{
  "n_experts": 12,
  "moe_layers": [0, 1, 2, 3, 4, 5, 6, 7, 8, 9, 10, 11, 12, 13],
  "vocab_size": 8192,
  "attn_scale": 0.177,
  "doc_mask": false
}
Below are experts of layer 5 (counted from 0) of a mixture-of-experts language model. Rows are named router (the router's row for the expert), down (a neuron's output weights, with its number) and show model dimensions 64-127. Each number is 500 + 50 x the weight over its row's rms, rounded and kept within 0 to 999. Numbers have three digits each.
Before each expert's rows: "raises" lists some tokens whose logits its average output raises strongly, later layers aside; "comes before" lists some tokens at least twice as common just after its tokens as in all text. This comes from a sample of Wikipedia text that the model never trained on. Tokens count by the router's weight.

# expert 10
raises: "\n", "\n\n", " \"", "  "
comes before: "\n", "  ", "=", " 0", " 1", "|"
router:462486412555467467480498562512472447517606470461500575518564461359510555435465532507434478546531454618471442477563436439402513535474508572458499470520469518447567496417522475543575546511404481
down28:405490487571406607412501483492506436428534530522359475505538487490495408451514533514455491528470503458547462512472500551480453500440520423531543494564554450540467466423499417450410470397498473
down29:502472530632590503500525508529496503480582415599417594503519479519531511501543544471495496570521495452425558501464529545562449535532538489486496537490528425453627447492461548509423523367545552
down30:422443471637573445473534479517451459551468542452465461514513420507481440503568449521529548443565571425510447610550466540416547552427484523526472571532524527437454538449467528503554592538521583
down31:511487525553548406474504448541494487515479540479451550533538543382500485540573579479428624486509511548392472430540557544540459513527467526454564412555536537426488482444488547466442543426521470
down32:413545428439465542519501501601432521617555550488585542569458539404545391540492564419569512467518478484457522486513499422586508535538459485529477479429499507508465446521446566514510489541435464
down33:587560490386546543560484519453624479564456440500386519517507444556539460532521468512482452430478495512429489484492508455513431514462467427463543515446438538486524477464497482506423510539562519
down34:527525499517555482538415392566457406486444531475516442467510575466403499474503563439579564458499480440453472505494548471509580485457444566450524549537541533480481443401451506590620465556518417
down35:544520502638572566614503542490475506485584509482542442521623543491559482553567472476530557567438513488461482386575464512471568429478494438590442511436459517488407569452500474508517401547621459
down36:483514516641517524451444575572536533498456507513545524526520476458540516542531488502546513554456595459497470528552514538452544519475577473550464478488520463482490578459540429500537453513506413
down37:385523472545423578551560517457512507495598476539475552526503547404516498600457504558565471437443481477526604475387504479547479594452542415448458496459474549481465534533532480462454549545554464
down38:556518455487470509468573593462395487531534539514555554550503475578422458440543531466465515508467550414558485525527631442446526579483449522477601451466493573495483633427571582474543537562452584
down39:574511398488485496635542411536569482494506502499415526468459361463467520541519487425450438483513471488587505448498457496455526526542509538537522534516603488631453484490541490531534511521575431
down40:516421434500455466544515520467545508508538566592513472605575507474491498534512543492529445508477533592507491436448434563606514581424440499533536497579578532506547527561503542507415462421538520
down41:652510580389492514540546557535571526475513524472430631439548474496493446518497450437487586442433574478522511510518496395570508507497503497516566453587538491466452536554591545597569568504475493
down42:362426541581526506561543447483606457473515539524503515460488457470614517559529531458539477506578461431575472476468487475466487497465510484446505548504440417478467447558493517424501492496555542
down43:559592518485540481487489487559550467563469561526477531572422507517587447407499378496541446443572542512515572548521523411456507589598415570524468544462486556494451497518444434514471519501453515
down44:385458566427506470578596461601477518515528531460516552572528487562465419511549435393510554514535440478456495411433470543548515514513496446494491548520490434462516526500504507394486509494477505
down45:601511441451511492531432525459492458522463470488571455553506498564521527454550479405522447455585418447585515556559480383407474489433521520484536508506514545486500508472506492479498487506434495
down46:519595522566561430650469511478590508513557469528537483434433508559468479446445467470548526463470483467438618483467542397464537466489507406447550460504515482454445531498484549434490521513470471
down47:641553420533478539465481483532461545510431542537483429507395469522598535502448515503470523454394494482519469494505473541472496479511443467554468490520507503432533577430605539484546492539489465
down48:623592552461476570518522563512457551539518479523418508538532493435632548481516475422603554490445521510503451522503440503509553520527498509527400549539496452490516486453560517478520488505519548
down49:451467488460521524470515559596535590511424540522517476473452541521483455444517502500500451512473505456470605457468482511548491540455536607510593493485447460480504536579457486467556429459447381
down50:468519495485482557517572543466538455412529438467548489564510467527557413447518568540413519536539458427417501486543563489455477526451470509503455442456462457477567481460433586387574562466447464
down51:403392512395466517492547566468500514394438571440518434475522584548503504454430526480553415453550571526462521439502439561541547513579579510546414512432513486488487445487440431480563495495497516
down52:463559537501515458551557546424429526549536447485566567437442516523519498452467464480513449559530486567459493451489414461494579542439423491452427495508558565412622517563478482452432542546495488
down53:510455459537508500484513466512583472562465496513548462511541491469511427409538490546551521428489431492520479506479549456596544642585446460427457453461453550520429505475481359508481458631562546
down54:510466474515473518512529426495493508453491535482405654461463512378458431520558563513546518437460451489478534538456483518511500434440473437509586511492517458528487469550509480428571511543509398
down55:618437578489499498461469466388575489484518594509543531477463525497478505544479467551509515413474500566484504498486580497513456517487527517498418574541581424526556580525512424557395541436486577
down56:502497528507470497530532447482468534587611424452476482432566577505516507505583543445448543573546489450492444462469596492423574463505569478479582578541450447504517526496545534443492452552461601
down57:521498507409379514510447500436468461474479516463432563548507537546461513465513494512538511483620513496512529453505483491544504494498493439496443617497446533606457495479482552484558503412469446
down58:445517541453544562561516566416556454559483517580535468530426500521447553397427520581576431566455549494509429478519458451499377488523497509470495578471500584521606509474418571490542404400624497
down59:435532533476424511538491505456501455453553523385456525506465538442449496556546517480417573539537580463482505547536492534474537452457519535491575524533519550543465427479408472529510506526451501
down60:361472413506487549603477464434536460427516556487454503585519540414465424467440473517568454461484526489544521550471534523490521544542471551483549455607530525579409514487522548446518491551441395
down61:518564500500514484438504474511428499526507458431503562443520456454481597524436513495525437526545590540542481439559566398424437542538480509524654517572482562475544545509529562517425503463550524
down62:322503434473616494517491469544533450521536441558405581543461546454545484469509476507501429547510504505481518476470472543477486524413564486452611533509539546443536454466543417478557555423433434
down63:442587437491426452526464481482458523477470471511567470464551482517482442426484562571436430476480432591492528505464547523566485521493503479505654540596600524488503504443481500526550504409514638
down64:522476573479447437440537545512465563510477499502507531561431533467503423488504541441405516534468493516531440381554570460504528499528518544445477441542437485455538555556438455457548548479483571
down65:481511531443411496519491503499499532561491468543482564492446476467537624449484592570522562582498508591412475511481547507494556510459510515464486457501434500488420502541507593496479441441557550
down66:455521415481511501544447416593553508513566517407487509499450489427512588474446511551467521544553467491482525509413457411561502508551618474518463480518531545468601499566536457406471481536616435
down67:529439479569458526487546535493492593518478513506488475450470523562536523500450472579478508505484487506508561582431365375443495504521493462585500468508420520496570434480553542486402469540481485
down68:604465529467530500585643549531529536519559446497540457513529517560452518470492429496444433554488529557491574519477473508593633490459528468502456623525562532443563429476500513603596434444514516
down69:623421549507460469521516556542426485495459494428628443577451502415464458447449544555475533513499483456538509562476514422542557450507461516436449453488560490578484555491493465509528537496598500
down70:539437521507495528510448505533511457542436517459500641521609514494466493428518598488539565423453560457510478416529485508488459491534442513479528522507456499454562553440525570506504492534462532
down71:349586593523461545552493515481589534559524514504460473502445495547477557517409353515585542532406631510549428495483565443537576468507528476514486455459447461516474521487534545555578540506479487
down72:589466575502488503531473490472475436473585505585494540581591523562492448533454447517383437492478595530472442508480470468480460544541472582528485504495465474518517462577526519402460491481441498
down73:485581496548516514516510478515483548389480448578521539420571564605525508508448573513440476495452581496486501455543457411414548605582524426498470475419449394493469460467492452520573498454464585
down74:490497531516468426567424353474596458456536517492459525509476514528532548440436481510561535370469549593451498488439467522566464533501450445583510535495560527466525493500494516472495580510553430
down75:441527534496455531470581437581538438524473503565497407516524484568397489449487559547443501485508458457506521568536511524644470444558479400447529477460456379577506522491505611454453477601503547
down76:491464499496519521470469488536535471519519457477487437495456486453520567538527470476488504447593466550597501576524588567471527463568455528510475444561500513478453534440528546515497493483513522

# expert 11
raises: " in", ".", " and", " (", ",", " on"
comes before: " of", "s", "ed", "ing", " and", " in"
router:518486365485488526568465531547519552505466580527520495526544527548467476473550414529492566469448558562439512542515443525520486525460453495417509466423467547421423618521482573555547535550585561
down7:624554517478559512455631480607614547463518556380531499417489542495577505558448573524529597522480522425548430465485514479530515506483500504462455560565490419573462473437554597442420509492400496
down8:549570472533475508471532481541488543547465512458534488555557450438518479519504553486552439477540543581496483439546478533515473515527481640523450629529499460405501511498467460385608433489533556
down9:504515465454488473556544486603575590423458491387544522550459507498498449483461464540527508531509509459488501567435484505493450607580503541424404534476569501516500555497501493526505507439480533
down10:634507459472580504521511584567538489451528508585531522490548475438518588489476487519603572472510456477494447517557485543489437492447541509545468446492573571495518507471553535475494500454534516
down11:583497491456565471452512474614533489491466485508494529409478490450517554477539476471495483439537522545449565499462516519461427547476523527576500486393524429515552403474533468559499574510558511
down12:436442550547535456459394465434521464508410513507453471476361453489439429515506477496501559559472475532484440546531425462510472493527489439584579569502546462502496502559451436473472525495621598
down13:625461469497479487636477504522458592475440525473556545520493451458544559547529533536527554496532503472467478550605506450537522453423469481443564541532607476583519516481524530461559428580475498
down14:542530479446506541495525433502566490506518584475547462508490566440538567437454544495573547540426467449481424510597505565491519398546473512519386460512570553518615444517530502477389363590462521
down15:449532641565476516534537589532507478471528515407509578462497508433573519528484539398501468590548484549506466570492552549489454507490583531523499513560561521556565471466600509466488472531382543
down16:478493472522449433572503618499573427436449470487544435520434525503505499461564535500398524529530599520528550514568483461512457534525470539455541496475417481479525481544541513458463382510420478
down17:548425536504440504590452545517583478510526473527519441627507458488552508459519514508486530504514516463493487515530552488528477522566507598497523464535575599518572515537444522444431501409549524
down18:627605500418515537488482510480420506488567451398482558473441536489551485509491488548539541509548485565508504544493425582521480577485476463477518504521581595507574449510560528546455489490477571
down19:642454480489516469550451467528504577494469431530449552483425459465439443447560440556507441491509464516450487537510495465390538499481625542602458522510478464526448555480515455526572483495556488
down20:385557465478472495613413543506471439520631460537462523604443432521477528577492558515481401468458473477556488540553589453458516489486499475502501556524467531489533552480631452556496479582495548
down21:536624531454527528587452568522518499557505533500564464462420514506525486627577544534533611488417437550462499505577503554519453511532491489509484543503397513442483554509460576508490502512522505
down22:569456463444462554560422546503413439435540579551420448467478484465507501554518510523462550421472476530475483513452510434463414467556485476477494429515505465507477516522533515631480510546541449
down23:393545483555657458512473443451521498504511491570574441489476516484522499550520482443441552482490527524542540451518467558515459527476405554449545501547513537394562507477439430534486514447498460
down24:597483507467532463466512482601555470457548518555479634415474539476490560499437511507450388518536446522533449583512515540435541563468592469518470541500594511570525476464490478458435489468445391
down25:521478498458462425535512568522474436502496560523510574492443459481488567456564509541526524477578446470442478469480426425438516428495570448504461556492545480595489508539513580481480466431538547
down26:494545511533520408452502553538518491597552512496477475345520451525420421525448526411414456473590510474465529451556526450424433520522457505507458487519515525611492536541466514559578481445512397
down27:634543464483494445446457553476461520594484514405474536583498513433527532380503520570535565550469477499580513530510465530446546526499525448490507492500513492464564476439479527472530439421515501
down28:623440482501534473582508407515481529474555476465480463595465506541492509534536506536515533576461473488522450519483623464595418468498466603477502515458434519484557591571499429507484507483500458
down29:457538443596515437567482536523453540428448472430537614474501522457498505450473470416448608478495550544515537435448465469596505499529485477466525507461443495460537482539511566435524480521424450
down30:435570504490561477408509544452476539501549418469445482497431542501435543508511447437454575571487530515544519434553490418530527617478484475561486515409430484520490490427477501579537414595531454
down31:368500448514532445490483515489540463455517554483463549491534490556585473489548466478461504465416457484444428538475436486487490493536538416500555474448546413382530536576485519459553532482610506
down32:486450556436511501462574471510476448520458528523455498393596450513429469491511442478475535525516460435474499574494520510512468383634530475528458483502499515416493452481424519496422494400521497
down33:433509515580564534455500459511446544495462514482513605566489532489460597474555513493483490514549477532444408569505444541397607537504506495472488529424451564496546491487609508534504516511480560
down34:447499530529463454457393467543518430553613536530463461462464558549504454444481462567520469545548515546523554505495585544475515579482554524521456536510566387550506513479585424465537482553474473
down35:506493514531417436505457496545501489466496535471493479533521532448458563430595463516487487466462493615501508520509587558542468528440464436397446493477391392481480494599502501408428508529587415
down36:362461498503469545423414496527587471405500455506447438494526537478490478469463532490483487536456609571460513519486500422529504313524494509508505523396538591545470455563557554501534494473513520
down37:276468484445475527484570431548558446562391506397531452554457562524434495485447485485462455506416425486508588554479455494591507510514475506485513602441597509490479547431457498524500446613453501
down38:516507536639494508591559486533514574523518452451501471559524557460403486493452448530486465491547468552607505478468556466414568582495408437443442496634545536551484406507530501537404498486514489
down39:412483472530490561404486549453465546515493541538475560462539462482563532516474449603465527479423536494515547393552497407496502463501509450519521604543441567391518522427560530473604485515537428
down40:550460461522570590495400445441479524512544513563506471480529523538556456549532467553483537528556542566514489624546465456419483498481470441477471627552528548407543512511545512465555506423578561
down41:496578493444549494506517577464412488537490478501467469541576533475472553550491455520503456362448511463517453512535526564563453480498528565395469517542514531501520540501496575483414506458565432
down42:466503432445544532495446646514398546447496404447467531398634444611512536450536468442513488448533468556518456577532428520522544454445475516540474499490478512528471466486550456563485527505459522
down43:519473504544498465576563442522490576599440458477587457461581459439473596522481510517488587530503493463454565565545501471492537610507459550447502552485522511514578509575438500490441515496533519
down44:467534484378388502535502494536453489519491502535467498545438477478460482468476561445486408594491511355549486500491609583602446445427528522544487532593508472504474404543483446422496424550492544
down45:440552385511564437520497557580496501486533610467435536547375522468526552513592454512489524482544494417479518373503488517487636557570522491458569560548542621524510525502487502527512473456437507
down46:555537434406461486449563438528567495465526507467532490480539618515457475455604532580524444426460507429530615464585519612477576543469492555531518470554518499529531430541490545528524579440566513
down47:493482464486477470371569467458487440478566453460491532521519394499569414463549559474541528535535452608440534449637457465537493439518527475422427537460523472493589508532633500506492553488491511
down48:590465536400483499517580486588437428449485506460463464452527508343616458482498461455431484514519592587488445526618476449568483462572512463522494542452581516538549448542531434525499444498421574
down49:460499476488475493461591419441408397482522494452497479521497483473442461406418501616417511510485523490555519518504460461468486476546515477515446699554469477534511442522501513451555614393465538
down50:404511509509463534564529453445515486509502526459494515509481459461569586569476554368445497503453506434452462619478537493556526567461509466534523508513526374523534524440572642452480535560484519
down51:368492538586486472466543525495398501503644582458494520569561537530430488519568597466432488564571452491445478549479514544577508495455494488519507479469499541528634537506560609508523479475469523
down52:540511529523542510472529552382555547467426410377558481547528434507523528477422473433471410442442534535464436548504422539487540552426514482468433431456551464492567450534563522500463482509477448
down53:504491496547445430616527540440436434542438513519467511463435465550454541444464486501519524495518409512571562445481584461526478509426491484489466496496526498466393466492564408518462543490424502
down54:404451576502401561460499555424528458482482502448491512515607501576489440435421510610486448519526524470515382507556504521531425490530462512520441403499441470527540615462523456466497525562463493
down55:575576458553490483544456539482470525520575482522544456523481465399520473514487497518440473543542449461472476529531493528460436439502493475466516395540494520501497331613504461562519481557489497

# expert 1
raises: "|", "Population", "=", "German", "After", "During"
comes before: "-", "|", "=", "\n\n", "The", ":"
router:478501544548409549467464508437573445554432459491441407551478488454471485440523455537549468464549497451510500576542523523498579417513511447552522534493524477510507521494539459558462498463463537
down28:453485467520497388478528505535505517486515516504522458555579570550463504406521473519526506531421395478430482490457554506562569532594533488537518530511450575564489544529585502500510652489439523
down29:493499518583482474470492490655443561557561498511576506472586518495526519403573580423527547467521494431493567524486570575513493522422553462440506481487461521510430479514422489432502479520466541
down30:533562594425506543515521477555576510491539523532478502528526450570471476429463395582472511559537558510500447478552481466540490441510511483501438543450503486456484523512520484418496527451514495
down31:637505568542435461379377478472541438528513471429521491635431522500520524559504460387466581480483578543453432439467585503528445507467460569494528532460502494509497480475543534453491432520552597
down32:502550477578514545549461494507477629508545534557505574411516554449485461499480436513610467374442458529454474496442359475477520462466500544490493610614518424476489569455466475498531559462563554
down33:532503508462530429499471492416543431440505519462466535434372467492572566551511449573451448391481460510483349521450437479468478492464475551505515509588516449463458445488475568462457479595525515
down34:590463489587463463528427522462434539488537520453445422477496427466439577525519524459513452503485429487471550520509572456492500523474397542555604446575507489487459516503515459510463536474502472
down35:462547556519460473510511512546517512499456428480352388480521519422497533477420563477548504431454493457587535388518455515509492470521524514535500470627502509561541488552483619486480453418553529
down36:359553495545539546492554491522492588391596473507546481545524561529450482449506473417504460529471432587544538491469516480487443523537514505466521509446566523414539518533445435546546448484438473
down37:393536447519479532428494508518415465442508470573431497532486430416492462416476477569568452488531477572472447471510443535452553579562504582550574499529505521558587463510571493441455517503511551
down38:469422604635536499501503489477556541460530605498466547572528544528481516499447476510448452478454467439495473553427503470465527455503472539542481516535504575493544500545450490514476474488444515
down39:562501467438442568528534511557524466522475521536502513466530450500508431473466465508534482535439439529411457518457563558497512566466507535451520399418393531428505494538537539566587541452508531
down40:534547460541487472487557469459458519474423530590489557466556449597502392554441503518468513492504444533479501524455417528561476617487543505390450485478646549530554462510488451434457495437397429
down41:573511473497428514591536472517549528402542475570541512413499446424381539483599471560541477424450573464425415568450514546500479550480520455524479488435454439391476468529455486567475536403504504
down42:521480563456479422520475420487541537483437516500418472505614529606466513421508483488456423482493516564445458548507514536617443470516498512468512600426498554467526499521451496413477436535479549
down43:471433501445472580546510459518475483425573542476516489556452463509506482504503542507492554580484443540425458517514576464531485473631484512541485504496462427543478528447545487463473556530487410
down44:424589553477643454533546446513533440456430522600506437481491581536502568527461549583572480482516585476552535541496557475570568501553521497484430504463457524550491416375568511487452468546483450
down45:407376526591476417526618578579518527495479445516453469476528561443481576510516541590496542462386471512519581522546476484480545538525516534563457452542468517425400543532509473522434505485431547
down46:480542499475402479503588556600516421561517553474508436477538496488481411393575571442439463535587582546514426503496511512421496427492523580517520482458503492495531449530458463472529402446490451
down47:536563449515511450488461447491506478440529435448476424584576525441560534529525473489384478558597520491464439515540545401388462450474485553554504401553516476491517531564562569443520566509423533
down48:408534501535484464457449464479501556543450567533468488530548528515541596544563541493502457517500449519549580548511413609584510571484514551591543587489588557508531517478554519556555514544547565
down49:531538541503443531429483503505515474502522517512564543564489524487501445479475578508442504532438539566557528574551478508426632578499450514605534506576426494514449525540592488546494489549447593
down50:542561526360494534373482462557470468585426449473510442557453479446524566550499547479467557499503482472497513454496529562484509442471525522551447504485583482550443529476479593448525545598511549
down51:598439492511497435625548454535466481432506541427559445513512524465519568548471535518367533484471507505555441473530526489516458532511555472437517414537469446553453530511436542496494460576555569
down52:474471511407549446547468559466584575467540543535558601521536574491547469491455414510553568462501527516503578637516431524541378427491483551521507474546503424483509508488498556578539481568549555
down53:554492553588504477463485561434451515508591431519543458598504416475483550522460457476508492427442482442545510537443497518499357456569515477411421549554534495491489373439470447544483489470491565
down54:413451541540494446528467533419580453494486502519444497525510485477505566464447489459533429508528431566483460458532567506463553473441457534417540465429475498521581518493453505605547518424412432
down55:450519483451486462475436510432438402501568489630536600558532475509509545521504516497547508544582503459458511428482463503459474483500348438535436542449573600518516582515458475421550462514517523
down56:551525537557441492584475442490477610521515522567461485565535520470555568503588577492556464601494548513535457444610513419470464526449490479524540470552529468500500445498533460453446519507450551
down57:393558424465477522526520505405487520454490508467537454464486451504584494496551487527553519538469434502514563536508438439486500448427509429483503465501465491425615448531470543461453544459470581
down58:448525366601453550514530478466372508406436542511515471558498576444531528526497488572362396584505483417529457503573557544521582440528526448524533456393547514512475495554531472500466454536527531
down59:572460564450569481462456431533576528510588601462538553428447495458530505486529380476560497469489418486475547583450506527554436543576553531501545561518478529492510490447431542458507505448487546
down60:629421574432386527465513486457498487443575521491479473540567512465543472540551515584500465481566487433507543478500434544574553462481459487559502560414513474536502517475479515521520496473539524
down61:590439443522515501486470418538514480525533494540572574517418488513498557519379388509443468513391468484490493438464516521573405566557397511544524451525597552531519486468496510562493475524615538
down62:424456472556507466461488373428524527527499483572502575519489480498546492612486491435535561511455556472432493502468427534472616571552498505486524566489498538604534532589539504477463464534483518
down63:510477535562550523536498453490558464484501502403436501521546460500434443422469443459521480464389592552502491471501467461545526427588439528507493519456407504439522540507553498435491553403500504
down64:414582525637541447443528517473521504421503440472489412445501440437507500421524599503563529553464497451521531542497538496533507488499554494428515567523467486512505451533502432489416425557491548
down65:466508492504519494551460388424506454489458514543527479498541536563477405541528388588646467480567444459492513368540537429500547468516483422578478607506535524490465497471392512488526480523514524
down66:478471498432540487451523389550539486550377542477546544506451520433489476566473395449496510535462538455598546588566501476509493457461460508453527463512543515513409484512454518458393505396517563
down67:472470479518518541530487401524546530462519460454526499528509512567502492451486448513449452447609505582540429585497483435413527414503494442433569498473489535598441525486544489586501543529465590
down68:648552447487538464529493499493396557406565463588522581421502451452482526477480523481618452536459551576444473535502439477515380545478518532545432455460465603515530504594428597503518482452496488
down69:568509494535410494560582437456492585547464505482595467530573517492415516613473595559522520502617465540558424561467526487507592496489443492551616519525373563555367522471446460527558517549526475
down70:624463541611556479427395536481500414527435476514509544452455585559588515487505482518499455468488564501539571520513440515499460406507500534373458502436486423489471479429518440373460430476471453
down71:578498506584519524425396483424402436462490570564563492507451461442572567528484452478570495536509470510496568548495509531615502523576388486518410525515523659507591486459394500510523428576486513
down72:644490441517481474502537505626499484554486449528545511412474510404481538468479486499495452478459466512523431421513494530531443481493532560433461531491444540480493442401542448408522481529604522
down73:548423537503517559565490538521568499452581483502517578401495507538464456461499557498522539453410530531502527528441447531537388532370480490476599417530465629493408532434442467478483485517501436
down74:387516434477527538521560546475456495361524471469440472594461452479451440542569474547496477505499425541457532475466503478501460459471451514572424486484534533526526521592479469543537534414524477
down75:490417419488507502508468552554523513514428477507478420542446492505498438490595538535462526449536457490459520481391538476494516513506436529540426506369457491411435354473476495539511503504416594
down76:440477452523525520569550572446509500428533511542525506535467532500515556489477423515578506468441568418445460488572477526396433423476523551468466409569552463589559440447500461433481484459543551

# expert 3
raises: " the", " a", " an"
comes before: " the", " a", " to", " his", " by", " in"
router:501498478410453535495465500591468443384462425453571441452486438513571603463458505458547557498529538491416481472417515548565490486478478557482479557480497483559490552531510533484533460548466533
down7:571391580416579436498525530598505564595415430502464495485470561495447458468519478510479469528504440503525517495461467547456451423484549419552420568489555644582530450438446545458584383506431548
down8:615472481508550476490463475430521445438562535480470430568498530489542582507504504474556568532499499538557417466497512571564487454448402552385510500541518505460493535455362499488539496499558495
down9:475588513515530493515578468573455524628546555509569490427529527486447488434477522514453505565499370562464504540565539487437565416443558507601560544525525490525508519597470513613516493531431510
down10:458432517453498474460583502509537489495473508519606470406538418507552567488510456455484497437540500562498589597452524540564567480529668471470424382547504492617552428507496475501505558454564500
down11:523473510441471568507575505482505578511515576410454431556450492505532500485481561539430493459524475493476547527447542490568487499446484504553499526573530570575525546538528481497508386516464443
down12:465402466509508469538499542513419606448501520502475529484563523566516457506580406552451433449469547495427542501478480561482559461467506459543430475389453503536472487574376458565520443584409475
down13:500499566394509403554521519563508445546481515434438553469525575512433493522561518427507431554458480411469583531461473485514552514488441502507467518467496599641504480516513457542503481513528506
down14:480517412475620488549463553533520418561477459501570444451459491447521443563416461568511511410561509592490492515454540446554489548466431453448485616576505506564541560467505489486427534614446578
down15:479547443502500546497577537497528559517492567463446536512410495521540437498576500463551515482467553419384493488472516491359428504489478482505434443483543489499414473598432469416605547453484522
down16:527519479511478512457517566439476491471431413549454567471560522480468505409490520495560405504491405450550455383500474532446565489540560424469475467519515479509591552545374477549534530457509498
down17:469467525488494527437563514586552456477469495616492536517480484599507390615495495479452659475510459471491481476401427534493488463468496496512439482446469526492439516531429427500567517465487579
down18:415480532565560488499480589537547532444467485447564541501498482511433509494541490503448501600492554460598552491549463567518456449497478438459477481425517572507436484588557552541478463525555523
down19:604451566477506468533415534489484340468499542506492522510449531430519486524489527560547517428413499481506483414516450472527482472514456495482520477431476489407414410393412483501554519494499504
down20:419526484473522475408413541525517525474475489467477492430484570565565510525526488429408588463543499495622506622411517501498419479431579470450562508468504486490475499385519460578501585487605469
down21:614541496577449458453461568556451576502620474514434541453374469547493572544548427571572457570499547532500484490542478585418480497472409539512481482547552430504567403449522532523537495524566563
down22:498327432479537457491468483511436551519508468454542484454504475339520512421518529538490533439598456583430548499503512480505462531492584461589468543509489521575508458518478517489526553480444457
down23:478436521507492498467421569491535513420514545437426493544492513519640619520494580519474524473499412495345483511588549457594485423522517587504502545516545526589504556562437509471538474550422509
down24:457522414509489515540505567512511484453534568433526545494534479476539446519533461428537484368560473490575516542449495504472555500474516519495507530481523513457474509528556647464521604563457520
down25:455462463458513461486570475466532532566444502490455513528521457444449482507432527496538467554477602498625501436571356492507390571573546567493444432472529493455501497511430544512461460477591522
down26:512523593529661560486477523514432548561519449542505484426473520570512497499523535504461546516563483513470519523480461492494537379488459525456532534539432499449461479488501590504525564531596502
down27:511578484465507538564488488627495398475569465513454488549405649559377524523615409420453477500451438543486472517565414512372470448467609521459465525542510505500490364567457534481536496517399499
down28:427449533439517561467520579471481507433467434562514580468477479537594429428552518557362516537599509568477461563452504509470467484563470567532499547529531560433507502498519460529593498514425519
down29:581592468561503431517565489511566471441503561475527532513514529382601494507427444538502406542474560516481536511516518429554491441520508499429463489564509535427540352434537481500496477509478541
down30:592515441493480444504521580467478543473619512567466539380532468567605547525518494552442527480528544474508417436530520471429466463478574523482475422585462508473489448617536544515557615460583560
down31:357423470426393515548550547546595520471519492511554563506443446528482388516480521463457464508488502509519522527468463507482521540473582471560471436407389437486445467555534478378463440501518418
down32:390486450537548457586487496550463425578469510518513483491489511488499494484494487503547594533511469390496476460409512530463489577388491560507431587512475425433548574433605463456455434472428513
down33:495467426513461542416514566489537644503541510628498556542474433539479380482498540519499512518476469498491542496537446529403578583581534451444550579530549461530475403566568464460562466552480516
down34:499607461591481498521592448485506461503524506443514469483552464497369486493380480540449558590483538517530412508521404483402492472534485547532524504454483563498402508452510471464458470545449539
down35:564479431486452479481499453438527484401575494549450538560581504373463539520473505502482449465365449503495498473468436593401471469511497515542482483418505454504464571505521602504450549391589521
down36:568533348517479510586555565513547539447537533500459465424547578544444403547524509435496463490472521564534560460506468459501576481510482504488488557528484491419470488508534442535543575488494501
down37:574495521547494522461517509493627423519576477543478457559506567563526437513462420467540469497410463544560447482493412484486446437456404533530518510570427537435689466486531547575460469557570473
down38:547599495487563467527582556454490529452526554531485485486534545611501480556462429540527475566439526537642529592518416549468568450537467468456464477561566497537498500556543566536493544528513475
down39:554461493417541532512523511453544549523464583502454423512444456528516518464555445480520501535530530468432456459519488499447469609524585542464401411425583451522443534461522462493574491443471470
down40:572541422475440434604448531528481583467493590557496496468518556483550473457502488515558478576475528538598520522439504587454577506481442471599485452497537613400551399535521451488478560521550500
down41:573411480455481434588586460463557547428513473551490507450436531495467458442440513542456482545476541574465535542499519518453511556495529474453525397469535508454423456565504452487502479479590487
down42:460509453403504511594479417601511541583447522426488593462456441439430420477491528555520545432602355506509516447490512497477470455593528465475624488495487536499564574513494540588543429526509531
down43:447547532465504586481547483546577529524446511397600478569494530520499463340535507542399597524556449505433549531556511422496621531474492527458532434420443465545440661487505467524475546494549511
down44:447550481547534457570489493441495481511524403503607479461492420549530545533547456472429478525474374457521548448464478546567399543499562529474543573515556543505546535494520450550494526599463448
down45:587526499507529466472478454510447574441569501477538494567556458536505527623520524514573566500502564444482551568536489546510476478438496484457446523404546433501446587501505532517505518438398509
down46:429482457495493513536416529544439547449474410455385449513433519498521551439500510448528523600512481461477412479531536360588471551427479449426452538498453484483511506497481495491504450507400520
down47:481442544443509533435543483563496419558488534509433491451570494523521513524500488474451453569466453417543453480505458554436528466458468511471461489485555481464428530460545466475427485390448450
down48:379495553516480509425523510600459521482410526346450483507492404569504574576481477487452497609562540489449535479517560456515436388511481583477652416542498564536540477553561576533540517523457496
down49:457452449479599511501388575454435507541548520499467513529552514497527550529487587489510483545513405564539554482435453519443488555456534585567494428487613533486457490474483354550489446487571457
down50:587484526512584493517540456462423532543578484424512560456515528456564433482492495429506511452610552520489531501540471582559557510573534514443576485459526438434642537566459517480532540468507615
down51:466484504543467423585500463463508442406539514570477495463510516527473472458457574475501493495489538548501534491527493437505556452470480501549429528484451583470481408430513397484553505491451434
down52:560521513539538523443532517469518535482464524570511519477435500543524520608503409494576471498491628551472471537484522539443539526499497465445486455428466450490590405499561558455449523410425585
down53:651478510471498550484494419478622524484441456518499581477455584489477430426569489468512537514596465525477513527482559530554479576507530560438495478414499545426440468565563428493489420609503474
down54:602489519480496518480416543487456452477472456478483508482404470473492573587453459554562468464372441567562527540452429538557450543520450403356570583527624507509538402424521453496495496463537478
down55:473497456531487469477524550517575502561416541427532489654476535465502464462501459530399437501550499492503503511498558374491482571502537583434481497453537543443509525586431517568627485540526547